{
  "d_model": 256,
  "n_experts": 24,
  "qk_norm": false,
  "attn_scale": 0.0884,
  "init_std_up": 0.0219,
  "optimizer": "soap_variant",
  "decay_fraction": 0.394,
  "train_tokens": 434600000,
  "dataset": "wikipedia_en"
}
Below are experts of layer 3 (counted from 0) of a mixture-of-experts language model. Rows are named down (a neuron's output weights, with its number) and show model dimensions 0-255. Each number is 500 + 40 x the weight over its row's rms, rounded and kept within 0 to 999. Numbers have three digits each.
Before each expert's rows: "comes before" lists some tokens at least twice as common just after its tokens as in all text. This comes from a sample of Wikipedia text that the model never trained on. Tokens count by the router's weight.

# expert 14
comes before: "-", "|", " -", " York", " also", " other"
down1:550476390493465465507468487550521523443511554487503519471460383466471472406468471454474542501516442436528435496506487587515450459495436442499540464484568536456473523534539476525559532472483447472539524491520514511436436468550470486546493514515541522572470480486517527495576479513480409389476547557482528471508657496524445482550525458474432549488509523519519436437514490518492505487496499495490520522481480459509501485423524552487480487528474468489538491476434546489516556467513506475507596487574552471525489543524508437526519440458515497439425492534510517430493464510473498526523514498475472486489517466523472469543416515523483466457513481506500492490567509526512524509535486446504539443525523451516553410469531447431484447498497463489421505528529434551510521552456591

# expert 7
comes before: "201", "1", "200", "2", "199", "3"
down1:509527513549550542497556484546407569517566542504437522487535573480463554463491577463548472523460510491522539482459506549481524494488483486430482486484522507484460571521496427466454537530450541478487563492549455525511530492542468536384457480515512507466488526534497382470575504481509530436535474476456548499500447511486511557487501420489555452496469489532519569480476527526525569411557534536439462478505579472500498474461544472454387472478526535539492544489447504470456513489533470495482426529507419583503572507504472427459532502471445477454546491465479470462502450466481456481506545480492541564539466533568573489477486474516441544529477472517543548462458477472476432429521557460447506489526546457503513455484534511492506483460537501487460481423508568505530467456443568

# expert 6
comes before: "0", "2", "1", "5", "3", "6"
down1:511511471488495447562419515519466461497486578442502531521473500472497572585500446506486517497530509551499531504522573543525504542593483561492581568469499498527475572509514477478506430553449517487538518504559515496474515537411425522444415545551477454498465466449500528494595524467448486520514509433511507455522504522428508460475529547423553564482574474484510522376501517495550513523411495504486509537512440531522509493471510543466477472489548447494450458518486489521546536541487509495533535427545562431484450439479545472521509453523500586469489530486489472526503496514368533487481484502542507527426525473454455508478481483460488438449515461555547475539531524467512534451433492497502491461493490548450465481485536553454466487455546464590532480515518479595465556469477533

# expert 2
comes before: " |", ".", "–", ",", ";", " |\n"
down1:551487495493484480505580520494444492487522542512416507450505465472394478523466459502513514476448469506469530508453569515490498450445478533503450493484447441510529483500489456480467399534490500598549498503471537532485499517519489439452527541461505416526464489526449445478494472595466479490480464504549513487416493515498534456558494503467550502554523496527537486506454541417458545551471458541438486530427561524491569492503469527508513465500380450550436428519469537526537489517534557516504477465467567527571508538510528441492471573512560583478520497539529483480504446499519522504494474468534452531488416590511492476560527463482513481473455452498527504491473418460453481470500632479495479570516521528502537498496596447410476438484484448511503556444489524460518503500488556

# expert 8
comes before: ",", " of", ".", " and", " in", "\n"
down0:457482535562524572386559521489488411562504535540535492419544515476513452457500533511509564456459487500486444494483467537498576461483515518502567542491422485498558468436521511564488518442480518500480439567438484480460467478549516484480479534484500431522438473506523569443470498459449471561537407508464451498481436439446484514520518615494461483483424501526542457528498519449536506520513483504442491517477561486428466443479534506499488468481442438467460475493508515591508496452493453533504476503473488514487534444446493526560503519427586535510525451500567607497470484485454492503532488511500439532445539473495534497519496523511524557494571520507549535493580467583518467401498550540487475502522529441448458475472534482484501427470502502485503565475535476551560523537473540

# expert 16
comes before: " ", " —", " \"", " −", " +", " —;"
down0:485495443547458499528547475498530499492525504498457527460476467475487424486439530577513437465505495446481465518525541454509530466495522435558508627436516459452423442549551437458431500559416533553416524532533451477397507500511436451516432509487519479529552440386480482491600525495514468507491428441453530508455540487476477524499440558485543569493536535479478481513517540463490463525477453525468508531499530508441452545507541509480508495522451521505471547485506481496505495579476498477520477549537502509511499575471525490493465426499478477476560526557488539430496549483488484532505504420536494533562625500442572521431527516500448405520566503496543505568497524576449495525439531488518490491499525567441485463504524462501528486479518496515469515473487543504486460432488522

# expert 20
comes before: "|", ",", " (", "\n", "'s", "\n\n"
down1:460529489456487498531507482496434466444404499476477578464533507491524505418558538497459419560487510561491481491555527457379510492547495525604407439459464499524562495516527500524524478436501541475441481477457459524515530487469548522513576465467471522449490578500459392526488565517525468401571476456496515466422509441579525467520492504555416541467469508554508473548471551453533549551511493491496525512453526512498490480540514489520584520502501481549431609550466488516490496504499485513523503442497538449566512504486533538462507475524508483488440520478549512513537494521422483517448457574458473516438487509525543525508435487564534470453479503546530511546528479486511491537477434441535527428496486469555498531518497470537519550494474479494522444438482512554464473589460528

# expert 17
comes before: " ", " the", " and", " which", " a", "000"
down1:484556468477562514511487449491454540548471499477452521491490483456486432455531440558578517428474544542519509494549512495452479569549514456501521504592494491567506454498454496504530476548415483504511534474497508528468525499565561486504465542480499490536578532433493523443526529484459443488547430433454461488464478451496523537523537509513495512470483512541516527482464454475434543541491420521513523476492560516465453550471497443514541380534525550534458522500443486521447447530497538495570461481496510587473515509483476485438407509541565512583466489477536535524481433476475459492524522527495517540511558443535521505527516476483493451528484543517429528471572457529534474445552528415495472476506498510559413497509533514612470509529547575485537493493458523601530403437440489

# expert 3
comes before: " the", " The", " He", " In", " It", " a"
down1:509506443488573450513540532512514520474497446529559463518494512566548507494491475510514518538522454488531493482493540607554507473443457507501508448528495521583515485440443528472493453498525563484548491490544498503428453498517549546447466477454479423536417508488509548544454495433542477550442459441525495492550422526544504465486470497509502494405545531478444436483512499498475498495477508505464534535523520454513488532524568463471477423449474516553500498507473496524482583520417494457467499539485516497513474427563520538517478477488511428419555437496484493531461489559550513474490472543509480531471448395519564454492486498428553531505497522471466533464456495553439501568474526526557455520489527568551482513477552548440535375502578508515518509492416441444464455503614530

# expert 11
comes before: " the", " to", " of", " that", " a", " by"
down0:557500490483557467486470516455520523524466490488586526562521442503571498477404504497461528468505511482470482508438546520483481485526498519507543531494459473510437406469465407575527464485468492492458536483465501506548411525553534481514522533550544467503503393482531478460511393522465452517476502523508547442417522468524533566497418483513565475510478527520550566455491525512534480493474571573494529482494533526512478458585571610488515423523499556524510590516537524432467509571457549476517511421506532456462523553415490501535495439506480552515541496479547438468540471503523582484449499460533459534508522450551445542495531482478507538496532466445481471459463559553475537503493595473518505504532518476463458474484570535554561483460510470499505472505459501512505512463421527

# expert 22
comes before: " of", " in", "\n", ":", " for", ".\n\n"
down0:521503441503513498439555452507447519468516560575471542567425466446618538510525489501430498530424486536488440510496493542490522502512478538495469508521504441505558542462554578503564555502559507460556542455483467551491444476495492471471470418446489516486489473556504390490562458488523545447555435485451502412425482501472467495586465507538457516492500558479532483517513426476480418542514414442526513447456525513511485513591475538483478606540484471491514495548530534504459569468472435490474447502586447474536500462505460486507528474502512465497470490474549474533482483563524516504491481507526533468452503513473508442499499507492504499444506555401492565482479554464503464502462442547540557486493457369446464520476478483550451529501470528517540490505441480497512522521529486

# expert 0
comes before: " in", ":", " to", " by", " on", " as"
down0:424523557428512481472517515433447525472475487517534513545511511528501482500463501492488460519565496481490544473510569490483460550449528500426551471532481465474541444482484522490564434470521495519467478519423496558466551422492554460446394550540553499477470499475542454437527550577463508533463501410447525453501563473500456568433471433530522465489444573507455537451455457513546570509492541581497448526508537496518459466468528488481514521521530495516406514509542473509514525516510470550531521544448531508491520465471528495500485548436461543506483485504477464531448476557510566476509513515507502545480612479443638522521522506452541587530589481528455551545500502486535505536539568504452498577519518489432505465534441481523505422451468492505506475463466458476473460567520452